{"d_model": 192, "routed_scale": 1.73, "norm_eps": 1e-06, "lr": 0.00208}
Below are experts of layer 5 (counted from 0) of a mixture-of-experts language model. Rows are named router (the router's row for the expert) and show model dimensions 0-191. Each number is 128 + 24 x the weight over its row's rms, rounded and kept within 0 to 255. Numbers have three digits each.
After each expert's rows: a language model's description of what the expert responds to. This comes from a sample of Wikipedia text that the model never trained on.

# expert 53
router:152169139151118116148148111157117129071166076142143150078157094122129104114117157150142137071153138133100157122171144123106162107136162159120128116136123104136067152112105132104124124100148139140139136184163095111158141151076153136147119163162111151155121174135136119159147132136115153109104152100150146114146142125129147163138100094153138105123147125174129074138150133092148141138149176121126148138128137130162136121084156118132106109147103139107105154144124138135146124099138149160123135130097071113139140158096155124137115139152123154130095099116133136163156155144176164160
It responds to: Common English given names and initials, often after a comma in bibliographies and reference lists, e.g. John, William, J., David.

# expert 10
router:098111128118118135111143115135111105146142146132153107093111126117123124134082145136125132135149168099126114151140147128124145181145133157117173151144108140112171112127102136135105127139134189109058164132143135119127129106139145131150126044168144091122109107084112168102117108093127148112144092169113130111109122124119100099147197120166116166164143137145142147140146135200152169141094169115119153114139089114141144120108099159155116131093154121122120093158103133101122166087154126122161136123115110149127146131120133156113165119123100095129147151096120144098112098119126111104
It responds to: Digits, pipes and separators inside sports statistics tables and infobox measurements, such as 1.87 m (, / (, aged.

# expert 23
router:146145159157138092127111109121109126150157104144138113100101111154105118150144127124115119067154113136120117106050138109136162128116115200143131088093118135121116169103147144137091096105159110110143117158103144130094106137143153150087104135147113108130081098129132103092120116116134135102137107157144136110095139116143111101121093148124113163131157111145150125082127118141112153083119110152128099133151158128132110108135157151145110191096144114082169166153150113115089107135147156151139163103083124114184089177122144125125107116103115121113138122152128142106126163090130125099
It responds to: Pipe separators and decimal digits ending cells in results and election tables, e.g. "1:48.50 |", "25.19 |", "| Won |".

# expert 33
router:149130178142158138145167146132150142154109128135103139123102111136140104121161144097106147141174116146106114111111119130153131118099121117147066108107105123136138111138103130122148125111078070121145151132100090158086111107135116127164094146127086095148136074136112132108146169040142146101064137126110126131141118113113143119152146126154119158140107137117131118110088168109144086097178121148115108103126147132128133177128109114137108160098126148114138121133063161152130105151129130120135126154119136125146134103138102115175169156131094154166134158144106122135085163146149125147
It responds to: Articles and article-bearing phrases that open noun phrases, such as a, the, "in the", "is a", "as a".

# expert 2
router:126144146138129116124133136135105145141145098126094132114109127114112104099141182113130094119111157130104097111131139163075162132114113179126096113100132095090069103097139097117142064107130091126118102183132157133168141124107142144097121141113112165144156143145100108161151136117130130090096142113158122123078140164133103135123075150072139100149138118114153131123135155106158114101132134103160131098125157136125137106106100097126113138139142144101075152096143150110146121125128110133098131131088161110143154120113119088129108137128148161118146099129127128096152113071125093058
It responds to: Closing parentheses, quotation marks and brackets ending titles, names or asides, e.g. "Swing Alone", (Mandy Patinkin), (1896–1896).

# expert 32
router:102159116138112126174125166081130148162122116111120156151117131100138118107110098147158143100139134111104089141152111167159091110138166060157092147151101161129165106141126139153135136125118120120111129137158088134163110107124109139119139167118131107116137144140107146156115117110143128118131189141143112094183140090103130187181146123116124096100099166148112151143105144136107111163124127119117162157139153107189144100112067137113128137123134169132141148128136146140147104134136114106135185111132146130121117128076135101108121146136174111159156125151105156108115102115107172108
It responds to: Common nouns right after "the" or "the/an", often followed by "of", such as collection, law, game, order, meeting.

# expert 56
router:129120121079135133101156109104143147108097125147114153120137123105128124164135149098108163100093105112121148085112127133102074141113158141112148167105149111127137151117174135120106132181141158119102170122096156150084107152140191147107132121167138120095099079129131144088105104071134156102159109162126111084134159133139144099117092148129157091162126148155147139109116125135134127153134119093112111136104133103134118106137090149146138158103123124160141110124159117111096095092142049113115066114140105135126119120122122138124150091113091128134096156103118099113130139139133094126
It responds to: Numeric tokens such as 22, 123, 380 in table cells, scores, statistics, measurements and dates, often after a pipe or parenthesis.

# expert 48
router:142121128147158143156147115138166129187106131146125132141099115144118141127158109120142129153170096146158116105068130145119125127126104137120074133127107160132122133153107096095116128106081078104093098102092100125062115137181151133121096142110091149111138084142154125128141119111143125076088143120124107133137136140112095135146144133131128117135122138122127121130104146123165074086141093148134156113119119122108131103155102077101125168115145137102117124117084099155135114131162141106101065164106124127163133074122111129148149141114101122147139168121164100153085171136126134154
It responds to: The article the and phrases like of the, in the, through the, often starting a sentence or noun phrase in prose.

# expert 0
router:130114143115156125118127138056162121093152115159146113136186120160113130108140161123131141113193138147148126143120150163166120100139130147145115099155145108143116152141161120122133149151158111138080119170140141095148118137081120112151151128130128126152118136165138076106112136163112112162138144102117123141103154109110115120117156113119121134100097136132094141083157137119102110073131093158145081116132097133141106114124126119173118104142158142123114115141192137104102122141094141151133174116104140122113163111163082103118091095164106125141130126125143108171138096090102088081
It responds to: Inner word pieces of foreign or rare proper names and terms, especially after a capital initial, such as A-ish-warya, E-pis-chnia, Ent-em-ena.

# expert 18
router:107141143106103123108123101118115140120135130102095153131115097129101107137124157135165087126123110105091100118138159158096143132139126196120108111151151143082069159115106112130145093113100117104132123122134166158145109111086110128127095135118110156146095129101148120150109113169113085165139110136150108097110090154119145149133123116099157140169162119087132118136102146150139119135118149139150163169135114160108148099137095140147135111161082121110121113133109113103158123109135135060077087126119133105114130127123158099105099092123177134091151082129160150069132094157133147145
It responds to: Word-final suffixes and nouns closing a phrase in chemistry, biology, LaTeX and credit lists, such as -ine, -itis, cells, guitars, tick.

# expert 60
router:140099149167130140116111148119167150172166138161121102088107135146131113114156123124085117122114138161097107111093129112177109157106092147130108098145166125115124078133113080125139131139101094129084153144126122138143169148143115176143126098138127122114156131157129133117156164153113129107129091145133162171093146097157135147135132126133113140143096119124161160119140098150180138127142112097124121098128148117154126113117146123130090110129138141074121165150116134123149166136138141155141155127107141135111114107158116169080146120162079180162128170118139095095087096143151071096
It responds to: Hyphens, en dashes, slashes and semicolons inside scores, ISBNs and compounds, plus opening quotes of song titles in tables, like -b, "S.

# expert 40
router:151134141141148147081142136121130184130145135113129076087121126141130097108126119137122065130143127152112169090109108135151109135172144182092055103157142171117116062125128093121138143140116171104136136143122176109095159144166148114161158116092108153094141093150118100109134088165091103122144118117107115121096130113126146159126150122135166135148134171103129154107122147179154147140158111180154124139133125153150122098102104124121148138142098141084126112092158105135155136144150159125097106142092125103109124152143131132095114123139128143151118109111143106109128127131117096115
It responds to: Backslashes, subscripts and brackets in LaTeX formulas and SMILES strings, plus zeros and decimal points in table figures.

# expert 54
router:167107149127133158122120094143132156168128128162114152138146182143160147129152123135160113080114138124111100144158122104110149152121149140104146155082123152139133110116180121131123129128126107098073069112120112154101109128178153144147139140109091097125152122151142122133097084151105133129158105097130097169084113109122104149144099168112103139127132109147155151163159172179148145092130066158123077155101152133136120157119117130113138116140122106112116177088124111123127115115122118147119107069128116146139103148151080123149131106110178114129081132113097138141123144120140132121
It responds to: Line breaks and pipe characters ending or starting table rows, plus numbers in table cells of stats and lists.

# expert 28
router:116129084125148097133136136107169111093150173089104078111139129136136098144123096152110153152172132125134138156131149102116131109135147112129131142155133148099142144109149134139117118153148111154143091099146141145095172151152127129131130107109167148090127145131137188141109121152153138111153108139117142094103144127180065098112186100113120119139120186123113103175080127174105098149118118109126092144126120148129098116130176096112154121160149126126129156132144095132131128116095157161139132136134165141104120123141114192111149094137132166142136165127088145140112128147078096095
It responds to: Short word pieces inside names and words, such as ap in Stapleford, omb in Bombay, plus ordinal endings like th, ifth.

# expert 49
router:182088068107150168128163186160109122123117123145125141111130150090120106082170127109143118097111127100113165123109094075158115112124111093135130126090135132102119112147128137094092166114122138158142105095167101109095125119102156114152124156109143142086170125162185173136129129059155109108118106085110123137126125097103134114143105125153117134114114130162128171128105127137127129101139149132125138120088158117154141151125150153127098166147140130111132140127135089105111130134128155127129100131129131135176149099073119116124113143150134119188115150154134117169139113126135139173
It responds to: The first digit of a four-digit year after in, to, a dash or a comma, and of joined to a capital, like of M, of the.

# expert 58
router:172138088113102160143152113099166129143122136145139151140158153154153097148171107115130098168136129129120127135092110103144089148126101145119108192153180163156126141125167159166168128137147143136134122112143131137125133156116144125107143124135107107153122061127131123143136142087150130164142147135118085172129105121113175105159153124131095142108141147131124094119135094136158125129123108142151131140124133130109125166166112104143138126146108119137134159131095100074058112117148133093123043116140103110152106100147130118165101159115130143107093141126098113139096179154139124117
It responds to: Prepositions following a verb or noun in prose, such as for, of, with, about, by, due to.

# expert 27
router:121154106104157112134100114159140084085127146117141143173126153152132152157133126130093120126101111150112165142150142136124097136144150121146169143115145148134158169131095132127112140134132137179155090132163134124117099124113142158151088141105139112126085183156129129158132108144116088106123089163107162142145135143103083135109071144147151094153123138147128116126117125152115118130141132117112147150110115113081144173132167123092134129161162127143139122101082083144089151150096088105112120119150141140133131114153134150117176104118083141104127153175118106163127073183140084159
It responds to: Single consonants or short consonant clusters inside rare surnames and foreign words, such as Lap-l-ène, burg-l-ary, Kunst-m-useum.

# expert 6
router:172111113156108116125131127152087128137107109124125162166099097148164141144140121161102134123114114140132147130128167111098143069140093101117120125099142099098125092121149116123136179113123142101141157119110122130111134097097150114084096110177106123113127109120100121111145130125154138125111154117139133094165113142149162125108111107163162139104096138139126117137136155121125133166175178154128124163062095109141140183127166131137157084129132103121113119106103155171101150129109139155151117209134120163142138145115145146126099097135108147096085089111080098124145115122142153157
It responds to: Line breaks ending list items and the first pieces of people's surnames or given names in credit lists and rosters, such as McG, Sch, Kat.

# expert 29
router:137099117105177107121108069176143123124093137147129087124119173088102110063138091085147118125116105120095112152155146128110081154145159147155138100139129135157134147131127154115111108179117127141134115125164156115132122124116112106147165109102112161152120151133124154125159097174119138154174135115122132112100131123121153100117148120143095128092130151167151156122159117116077156138106069124108059136101132166136092132121124111134140127084112139152121123114207146157108123137095122146101163142121130131101132101138130185114120147102147108117143129132130142118118151140139120147
It responds to: Short subword chunk directly after a capital or lowercase first letter in place names and words, e.g. S-eat-tle, De-ight-on, D-uch-y.

# expert 5
router:157136140141139116116130129131106128148087117122132124128105098121158132135151156110123115148080134155110136101102126145114152080130106139114100103098150127124119095135134125163089146073101112116124165133111130124132143133059126141134099110171090094148112094143098116136159102126142127166105126115130149146177155099154129131118122096140186139109132070090146134154184125124146147127155163157154092144151142121146143122113174103132115094145104126088125137110122182135142137082169120171140137141116138128187156116143137158099143115154106134096095147129165107152157115129168126180
It responds to: Single capital letters starting a name word, often after a hyphen or dash in compound names, e.g. Chun-Gum, Hardin–Baylor, McRae.

# expert 39
router:106171129086112132111158136136111104154130117130095141120151115151117123154077113097152141135126132150138130128146090108087129136155097092152127072101091112161136138171129137122145149167130137146127105127107168133152127132134112154133143142102089167177124129136110138118108154110129114148109130116163096119138110117119136161164152145096135139138132108124140090143113069092108109184124131097114140143129119140172129102188128199130123115106112084164100157105129106091138085158111101127115116134158082133134109080138100107139172131144133138135125112169148167152087155126090139115
It responds to: Main verbs right after was, is or were, mostly past participles, such as made, used, held, adopted, organized, named.

# expert 50
router:138109131132160137135088084163140106138120154157142109173135183116115143094132110118113109117130109132111096131133096083143068165128147125176156142124146133126187112152102150113151104154139152126104116102123159145077135112129105121144145122124159146125099122125144174113106114151132133134113114159067120165123179145110187117104133141103120145127094138169115128135122083103103124125105084128085096120116122137132081143113137094107150123069115126141156152130152169131152158116106104113127069143134096123112091105137103125100135137146130110125167158123117102136160139114146094146
It responds to: Word-start pieces such as re, res, p, In, Dis after a quote, parenthesis or hyphen, beginning a longer split word like rehabilitated, result.

# expert 26
router:141120131122147133089142154110153124100174146120133043141132129129125168106135154115097097151166119131129139126106099131126157123153090109108131071111186143144175077135156140156132144134172092138090130116094105095140146119155144097129105122148128131118167136112089086104130140154139140128137119113130120159087138141152129125124124120136137136157101144079151112086109132151138145107143160120141193094169125123136124106138164103144123103123174111111129138106087167126125158145134191162131125151109155118122107126166139096130120114151121121115143097096107087142162120092149113110
It responds to: Single capital-letter starts of abbreviations or names, and pipe separators, in sports results tables and coded score lists, e.g. LAK, HP, | QS.

# expert 52
router:114098142134119137127164115127174095159076126079155126142140105159122116110133151136138145132119159120100092144113135119119191132132122138115122098114138126137151106103156135098157083137141178101131092104122133169146108125125127102124097133126079113176106140105142115105108107141137145131144112124114161160075085103097127115121127099082140186135116110127131129103095112162157115124147128093141177150141148162174126154112115170091108089129177113102096155150106121124154114146133175154125111183094114118120127118122156098122115126102110163116124104132104162141075130123123125097
It responds to: Pipe separators and semicolons after numbers in election, census and sports tables, such as after vote counts, percentages, coordinates.

# expert 3
router:100096177139092132149084101140155140140125137170135155123134145136126106150171131114113101109149148142108148150137160108150162139149109149117115098169126154191112099146099154098159131088114108122129144132087116137118129129125112125131080121120111126135116150166145103147126128144150139156169137085115094148058116178113091138105137146119118131085093101118108101151154126106147125159133082126132152147130124153183117164127157079102137151113144146107127130144125131134167171123162108121097097125108085126137159148154104099111112188126118146136133110154117103119112107104146133076
It responds to: Conjunctions and linkers between words, such as or, as, ", or", "and is", plus some capitalized name-start fragments like Se, Mount.

# expert 38
router:084140129135120113122118120115148123138112139127089131172141150102187142136143115120069164144128126152160123110125098127134138148089121153136098150093142088162114174157113134124146105163137144148114143128080119137104150153139116122166148106126111096101145092156079118124126097069133147152114160136153139140134107152100105108193133112148114137173102098116084094155137075097116117136111142102126133104120142096124105174167098136138129118115141159158118115114135115095107144144123110131115096136176169130127126070129116126186084135123113133137102098095100134101094125135111147116
It responds to: Auxiliary verbs and sentence-middle words like was, had, also, more, only, plus the -ly adverb suffix, e.g. quietly, securely.

# expert 14
router:157092128162133094125137167124144098103128132131088061113141168109092123125168090144170163128128182136103119148114110151167144118107144107144149168180136089124122108103139142171147098158139102124142175142102114160135123135150105095165139119114135096094165129081094125152118105137128121143119118102148135128128123131095088154134143101104129114112146145145127127164121095152145119107104125107179106086140143167126142120108104100125149121129153110110100126130169136119142103129122205145105155173110143130114153139099161139105121160106125142103116092096138157110110094123117156117
It responds to: Letter pieces inside transliterated or non-English words, such as ā, iā, IPA symbols, Thai script, plus unit words like years, days, %.

# expert 19
router:120117128124092123136168121090122154122139140072117129126099125081105154120071163119108138146101120085104096115134107161086116107115142100140100144120169135087146097137142121127139103124126118132149172148139122140195143144157120117115157133130161123108125149139114076138138122164121116094118113110131142126170143126104134153104121142138115086141166091051153153081118141127126130108108134130128160104167143098159170103128048116138111145123134146137144137106139144100135104117112131123136171116140155137141124143087122132124118141146131124156140080128164121088183087094120119102
It responds to: Later letters of capitalized acronyms and country codes, plus organization head nouns like FC, Company, Army, Committee, Railway, Squadron, Command.

# expert 51
router:099145110129090124136133142141111157091121138138112168131113156090071130125122096149164104082129100131071123137113111148109154116154125135093126167139109114149145148138078141103154139105127125095119121135114171124139108160145136158156140141100106119165153129089154110098130127167146106154113143172128124128051073129099135083089119118112101114099104137122141113107084097172079142138081071122121124115150170116139089120147147149134134122109105128126103121105132138127115084147157122120126142105125127124151119130118145103176136152182107101125141084114136108132146133101107131102
It responds to: Common modifiers and nouns after was, of or for, such as local, free, land, real, city, public, community.

# expert 43
router:144122139150178136134104141140154093105169143148132054154157147101145109141175125122101097116147162181080141152123150105167132123138128108091127134119135170115128108103140129119121085132121128149150102157127121122112109104156125131168157122095139132170186151137126135124071155151141123133101132119100098163070156119163097123087159104103131110126108150124106115165090130123108116165145119129086085142102119157113138110128157123111177135109153096107101136151152153140097143145099167134158095157108099120118127145125136107105138155149115128099136105115150112164132108098107098125
It responds to: Short interior pieces inside names and words, often after a capital letter, like or, an, ic, plus decimal points in numbers, as in W-ic-ca, 7.40.

# expert 12
router:132126145110121116111122158142080169146131097112152134072131133116109153137154123130126137092131110168152126129150133150111129155147116159098123132145166081147098132188108134126122082133133121111104135118102180075171119135090133124138111090099123115119101152153082127109178172124132137130161128163149096093118126123177125098125117135140108135180147160128135150087135128151145148128141157101209103136163181161110156148107128148121102095118132163116100118125114125139174135116130106122145111125105164117158105161150134113121105146133138118134133136150087119107096141111177111123
It responds to: Japanese kana pieces inside titles, single digits and scores in album review tables, plus pronouns like You and verbs like wrote or told.

# expert 9
router:129134122111145138112102132153123137130157121146158078168061144144154148130145085103136106125101140162114114157130138138117137162148100098109153143114122106105153131098096150087138094182132126156173112160142169145108136129154125123142180090098193147114150137132098172089159096144122127108152100136110144107104118123119116104112117133137110134125127138129124156138107110113139133148118126104116112152141106147098161108153138094064153125122132102142140135103127179139104123119110161125137137122127175133126067149108169120140166150110095135104150180101121146147153170167092136159
It responds to: Short lowercase pieces inside words and names, often after a capital letter, such as H-m-ong, h-ast-alis, merch-and-ise.

# expert 55
router:136115121130155116146125134094184121114074125078104140120180159121144116121144131145134157115176147112109137145135116152128120139120152087168145158137159133134171173126108140153147115112107119108096121091147113126131055136114123112108121155129172123131104114121152141156117147146127138136125102137112083141134138146132125127133141151111130134124131161152119091166148147127100092151150123148113052106111130156114104136104123089176128140158119116174121132132120098143141128113081053134123130096126156118111166080142101167105156077113143126140143156133134166147155138151081107111
It responds to: Last three digits of years like 013, 971, 016, often in sports seasons, plus inner word pieces like ad, od, vil, ric.

# expert 31
router:083126165127082130138131148095105124120122114118085173099115108096118101091135163113106154118126167123109090140125157138145179063103138124127097095102132114120159125122122108141170122144182089117115149144123144147154148121094071173123105139161136158163144142104150106110124172133105145104162115135152172138109106120134119135102114170173148136124147096108128160092129143116149148126153120154162134125149142140181100124137112098112078107104127142140145095107102118143136111139122097184194125117132130114137126142113118120133154166111160128118149153156130117094132148105151130119
It responds to: Words in prize and competition titles and wins, such as National, International, Award, Best, won the, for Best, Men's Doubles, Silver.

# expert 34
router:115144132153129139108147124102129098100104122080120147127100097140172099128160150131108122113079087139151124117155178121114146098152099105099126123148118106141114088137150113159118162087113116121149147134129135135103135118109121137089099121145081107134138122123164121115109112058170130134135156126143169086173107129127136107129131089165190131087099113103115116102162147128149134142142171120177109179145128113158153151130159130134126088148122150107126107143120169143128162120149122137124137172125127134158156119131139120157106145152060132104111109108103119127156125109175146182
It responds to: Pieces of personal and place names in table cells and lists, often surnames after a first name, such as Mitra, Laakkonen.

# expert 21
router:129146148127140121147111154127113141143131104134106160101107111096093121122149135152097134088167083096105091135148178154128167132133111162133123109137131121114100119110124098144152078116135087094138134140134138086175106154104109125149084132103104112143134142139092134155126183158152133169149162141137112092118100138144114112160143152130083144133152133125120183085137163132100165112088140080172084139125153163120146118107128158151135135131141171093114114145156096134106137137112133157159151103098176097131122171123130106162099140148146134133109124158101132113152124114151167171
It responds to: Words inside titles of songs, books and films, plus table pipe separators and party names in election tables, such as Love, Boys, Labour.

# expert 24
router:131104111157101144135088163148129117172132130155144125101123173148160101115112069111157073117092129127145186118084144129106150142148081120091121094132105114101132105172138156101145095134082125113111151098169127093092127165194163121117159112120128122099145094122122097071118072124133133089139096109117153119109133135108146154137113117132126120143131119102147138138136134113154148160122167123137165099128126145115148084126141152100122107100135113108147110118126128108108125168155173179105112139123092123114126146134122151116135108124105092161100136101072126132121141140123125133
It responds to: Degree, minute and second symbols, decimals and seconds digits inside latitude/longitude coordinates, plus some table-cell and list-item starts.

# expert 61
router:125110148158073142117209130106155118110102135122112158099147127083119080154117140130134127105140106160117113146133158167142149118150127109115108124139140106169157100139130148161155131085165124142167143124119136112173121116131120131111119132087103145170155147131145092117109155158148141111100124162127136145082096156161132134125135134137172158115106083137162108090174140096118193109107123129109150088160127132162105092139117107103132137154128151114091134099112136147132175103161119138136115063092106117117172132097128135133131153138130096129128134131136106134178127115119102102
It responds to: Start of proper names and titles after the, in, or 's, especially sports clubs and competitions, such as Super Cup, Blue Jackets, Berlin Zoo, UEFA.

# expert 37
router:105170125118103108140109142125102108147082129124132155113119089113136156129086138123153122104121115114145106135145107117105114154136121107164139117136119151112151135131131123121158101159148135123093189138173169093133092135130085154133131133126118137166129126103101140136130144138126100147149183193162140128150132093098107112177157106090124086125112123151095143108116088134110130141097108090129138111136129140075116127149099126110088188140114164142141122168157150110130141127094113080139115156165170134107086078111146089131149117154135136116099112151128130111104136103067124092
It responds to: Plural or abstract noun endings and common nouns for groups or services, like -ers, -ities, -ions, students, children, forces, health, resources.

# expert 8
router:162118130133091125166107095128100124190111134121154126103130122123124187126125094092091132109117149136155102133145111135096067158112145119115101178154118151108115134098123122140132152080127135146129123148131147122135150116110090111094107107115131147054132078174089136147111134096151156114097099128129100110120109140089150125121147144193146118111134155134126102134166114094132127157145110115155125132114153103153152132104097076109161140158140149134100149151091132152133113142182122107121114163149129135093134075149161146124110098123128142112113153137084131156081138125110125124
It responds to: Double line breaks and sentence-final periods ending a prose paragraph before the next paragraph or == section heading ==.

# expert 11
router:089103151139126162144090108131103147132145127100141154079133122122143118129107114163149133149135167113174183129100165102141108129086164126087131124134084133094171118155148156125125156155148189131103138115171106099108122110128121109132124136146152104099122121086117156137157109112087117095135148122113099123113128124118154114142161126145100142149166116121108154147093142128090121110106136128126142109159108111131175139143102160157118172099087150171158074167125113110132122150143096139148150103142104142109117158155147136118169119144120118170104150127157157109108097159149156072
It responds to: Line breaks, bullet prefixes and field labels in infoboxes and lists, such as "- Born:", "- Country:", "Languages", "==See also==".

# expert 46
router:106118185078095072084137157139117118133157121141156106121136138114103117142114088122127139157100103154125105165134172142146136140135127121117146116141147109153124066139113127130144157158122126129170091115123075125159155115127084120131115095128124187156129160121181130096100149164105118142185109115170144082099143118148146127180132155125076150158129139153156150118132171135113104142106116159094128125126111151124120105115139145140114112158143129139116128139128122164071127114160138162120119115124136126077100102131102129106120164083134112139117092112133144089150142160126118104
It responds to: Short noun or verb stems that take suffixes or form compounds, such as play, kick, back, feed, board, Green.

# expert 30
router:070147137137095126150129132102148166110089144140124152088139109124113143118131109135161113153151128136108158176080142114125095092103109144113088123148147083110134119121118129108143155149092130107096128125123135177111096127113079149113117138136136148168161132096107157127111112117131114145172175149125163095151082130155150129175114108181115096141142134137157144096142132092127111154132125052096163084134141161147129109137137156145112132144111120137126115113154147117121115148140105100143155111136126115139124059130102114171168137158132161161097149127149156098111111152114139095
It responds to: Adjectives and nationality words after a or and, before the noun they modify, such as small, French, wooden, large.

# expert 17
router:109131105140094120154149139127135113196120123095130165150123111124132159137099106109162136151113126121175092127144114148148102133182159138109128131144117179149154123169113145122124115140125116133142130109089102109154152146116105141071127138120132119129132137110112169118131098075168124131126187146158121104192136126121089145157102113123107120149114148088108161153144106109102120151113153116116133118156130144135128127141100161119115124157131113156153123162123104162160099117134093103118137132152136131129074127148139104128090127144156154141170125147160151110084102090094216104
It responds to: Common nouns heading a sentence subject after "the" or "this", usually followed by was/is/of, e.g. career, plans, test, projects.

# expert 63
router:132143139139129088144113134142114156089122074149139140126121098136149139103078142144094136135142141101140158125173131136065132105127133165125135158125126099102095165102121091119120123122164133117133138171114130117160104107091136118104123161169133112147116146122103108113169153117103139144145195181140101088215113140136115137100112133132138098163148087150123109146141135108124093149132158120122106148086135094122129159112106149165121135114126120130104138149130175149101118106105125143137129172125110147154127142103148131134099126128171114129100090127134159109139105137116158210
It responds to: Surnames or surname endings following a first name, plus common English first names, such as Johnson, Smith, Riley, How-son.

# expert 41
router:159124100116126159171136094176119122113147094106138158144150142098119133164123124128134118144114148108133181076136113110144157117125113127137143123110071104144110125136106170145134165119117160169147116134132106136114124154136161131120122110144119111084138136151136113149146098060156160104120100106117110136114169116139165146142171109122116145108158122131111136171133099095107101107134127125109177159121121117161115104137123123097141175130172111166130162095173121114143107122146100163103134136107101127157130113120103139116106146170094129157124111110083119197050135138104132137
It responds to: Prepositions and commas introducing dates or places, such as "on", "in", "from", "until", plus month names, e.g. "on 10 June".

# expert 15
router:151115118138171115111172102136124143116119113113089098108106147095085160131143153148138148111101164118140111167118130131105155115137161087109142126135111135116173127110130112128103119103160150078121151109127118155155101129124145087126113173147143125113139149126091140166103109073111137140093104138102070122165144156116129157130112131093109147162188119106126114166088118105071123129124146124134167112139141140125144115089100153141131099132110110127148138167132094099130053147141154124133140114153118147120140138090120133104108098118108119175105149106156163145186102154148137102
It responds to: Last three digits of years after a split-off 1 or 2, in birth dates, ranges and lists, such as 1-973, 2-015.

# expert 57
router:115105127126164122109140151106163114088167139155138056109146167115112128138131144127108174145144085094156139147144087077152105129126150101154145125140129138159143125116135127133138096169159096171094124123102103123131126158145146103127127147119140168081123145123139150153128111135122113146137090141069148119126155131135110131102156111141141107130108167149095133165078169157129107129122094102122155138127136092111078127092125162156131141154175127140151111163132147148136153123079149124136105157108131149101143126162068129114177110123133164143127144136097113165108129112130095087
It responds to: Punctuation, digits and month names in tables, sports results and date lists, plus pieces of foreign surnames, such as May, 1, commas.

# expert 22
router:121129127118131107147156083127168147147105139118141122142145126116101170150133075134116088156120107125188097126121092139127113155129138174113111162110129128172146145136133138119093111106147135135118142142120135119087124180116112099149146128122156135054113106116142144096148105127153146113098165084156102130226142117131107123171091145116136139172098124092102115175136115093150133113117100141159144117131125112165103157162119105126165130141157145143110104152095101115154127131139146125121106164163141130145110104141102131149070158122100118143129145110139161134121149099137156150
It responds to: Words opening clauses or sentences in narrative prose, such as that, which, who, but, He, After.

# expert 36
router:174098128139111120100101118111132115097165148183101086124158150169110121167117119131116125134157127116121139138108129155127127103141107172164167113164135114119140152105127161136149129149163104136075163129113094171120123103177145106094127114124150152078127112136104174110142134141139123132119074115129110157104161189149108137088113135105139122124106147135116128139104168162175087160131097094169145095109153131131101097164118111130162107117176117110135151123130153104152126146141130137136104077125151138165113149132124106110140112112136127105159159130140080122119149107125091090
It responds to: Short unit abbreviations and single letters right after a number, such as m, km, ft, kg, ha, and some isolated word-initial letters.

# expert 4
router:154159127108112114128192142126155123103125175147101141113123127126094127110129127139152157136156117135122109116141158115178108086139136102109124162151106131131107097137113120125129143109134131118122099076136158188101167120194145141078152093139118126132144112147163155127108095140166134159142135135124154103112129091129110136181166087155132119084094139148132110107127115172118090109092119146143114114166094103206093099089139116137130105103112130112143134136162120159138157164152122128139141109102125142126169123091135128139132119158099119155141159109127075148149113147103137113
It responds to: Compass words and Latin-style prefixes opening names or compounds, such as East, North, Sub, Inter, post, mid, trans.

# expert 47
router:168115113127203128139127127215103107135163149123154087107112146092113108107114104166130118135107204126135111165158118125082147148119136099142148140130113072144149136128121148142113093158136103105172122120133120103154118130124124078123176131119165176111159153088120151147154115145119153141112130115107145128103142155131116137125081151139107141117148139127145156147173128096125146130116095146123103126125104110111118151098119152077143124098126118143125139096153117116158109107130177114145114136089154133143128154112152112149133159092157141099124093096120115122148126148115098175
It responds to: Word pieces continuing a proper name after a capital letter, such as cities, countries and codes, e.g. V-ietnam, B-angkok, L-iverpool, K-TPK.

# expert 20
router:173135133120123146127185137128114128130092139127168165121118110129149110132126144117120090180125156093106127087119092082124129095123129078141131155083102156158164152118159144125126163102153156145129137145160112110131158122119131114150110136132114080142133135112111119149118173071105153107089124091101120158146132096123164144132155149137135157153138149148120136130108133144119117109159106146115123153132173119186083146154130113173104168135082121112132144122065149125100109124142153127150137122155085124161142114117107107133151145138104148124092162149143136168134171165156139175
It responds to: Prepositions such as by, of the, at, for the, from linking roles to institutions or people in biographies, e.g. professor at, Succeeded by.

# expert 35
router:120140130126157137145116109061144145106131088139145142134124104184137145107126158149109130147096093133137149136164114142149108143122085125152152106164139136099150163091115134167163116121121134165124097143165149115139148089163103138110115146096134111152123123157158091158108136154105099161092122115146101115111143144099115104117175152084147127164086113143131104140114145105119136175126144138113130134096092118070160120118123122139111167178185152140132080175110162125105124148096113128113147134149138134142116116112128162089150110078158142120142135150149147098104117123106130075
It responds to: Inner or final pieces of longer words, often Latinate suffixes after c/oc/ac, e.g. Tro-is, observ-ation, teleph-on-ing, catap-ulted.

# expert 7
router:131133091147090120113140152117153128132154166167146147130134137160133142151100103170168113173123090180148134143129123110171073128153069152141146133133147136133131111144086132118151146142117099095114138081123134152072152145155133153107127125109136147117116080139153118142124138075153122150120152162101165143119159116128113110150096126129134155099096170124101109118150127159163098184117147150148137140131112095154120167136136115096109090145093155122176153147097138137164156162163109088128121134130114140123143117176120107122137128126133154140122132079086084112137139126115144093
It responds to: First fragment of a longer, often technical word split into pieces, such as re, un, sp, dis, trans, as in obs-essive, eng-raver, lic-ences.

# expert 13
router:124104105139154158059083137166136106171160159113123091089139116149124093140146115101110115104139155138127106116154123113185107133147112106124111131111159112136156112173142118101115136122151089119147152124153093127130140115125157079152161136147122119095128099138194146114146170152106163144159125151130132163114116174103150140123130184153164190102118154154134172129114098142111156105141123147110104125113125118138120132138061095111144109124103120119135085103141090148130138135100111129144133147137154119119111133133112105116154083088115089154150120128166120099127099137155133144
It responds to: Table cell separators, row starts, and the leading 2 or 1 of years in tables and date lists, as in | Year, | Win |, 2012–2013.

# expert 44
router:105100157145113142110101115107099130152142144116152154118108142161139139130203148137112123119148143095150117135126115124113165129175154161079137082142094173131096159114100141120164110155141109085152108128111095125168141153114161151134122129120136118184134103125108117085111132141126114098158119133157150125088065152127134160127103119099157139101114129129123132134103102142119133098120140164134124127140120170091161106097126116125123148123084105090108114149158063146128149123147085126143123095152112111100139180138119109120135153113169080128163083100158131090121126117143146108
It responds to: Column headers, pipes and line breaks in wiki tables and infoboxes, e.g. Directed by, Candidate | Votes, Party, Ref., Scientific classification.

# expert 45
router:157106157107101101108126150155153123106155118126158100102143134167126150107129122120138149118124134151100131149149133076113142142137136086120167159096123127157151114114143102135131163114174143063119143142104150097098144135126120073111134089132119143165161149072130118124112180149121144133157111128114144099128123121165142135138090104135168162116100116151131120164157124117142128137142127110126085123136119127178071132135165119153169114132127106097140125134132152173132180103112143170158132144104090127086137147133096089112103104166163138130126134094088125167164163158151116155
It responds to: Opening pieces of first names and proper nouns, often at list or table cell starts, such as Christ-y, Jud-ith, Ed, Jeff.

# expert 42
router:104141122097189120136122109141107107108094082117131110167098101102139142101075172136079118139094140070102121127182146146088183127115149131124117167137107124109088164106114097146126119098137134113137127164136168153132133149123113124125136149152165137115125156155110098144186110144112108122148151167136100103187106110134119133124072145108123081135165082120126092096150163092109097091088157129135122133099107122125129120093122139147137128134147136126117169117129150120135099106082099155144138133122136141130147136115096158113133119097133120131150139139120126101132104120122109181
It responds to: Final pieces of town, city and state names and some surnames, such as -ford, -ville, -ington, Decatur, South Carolina.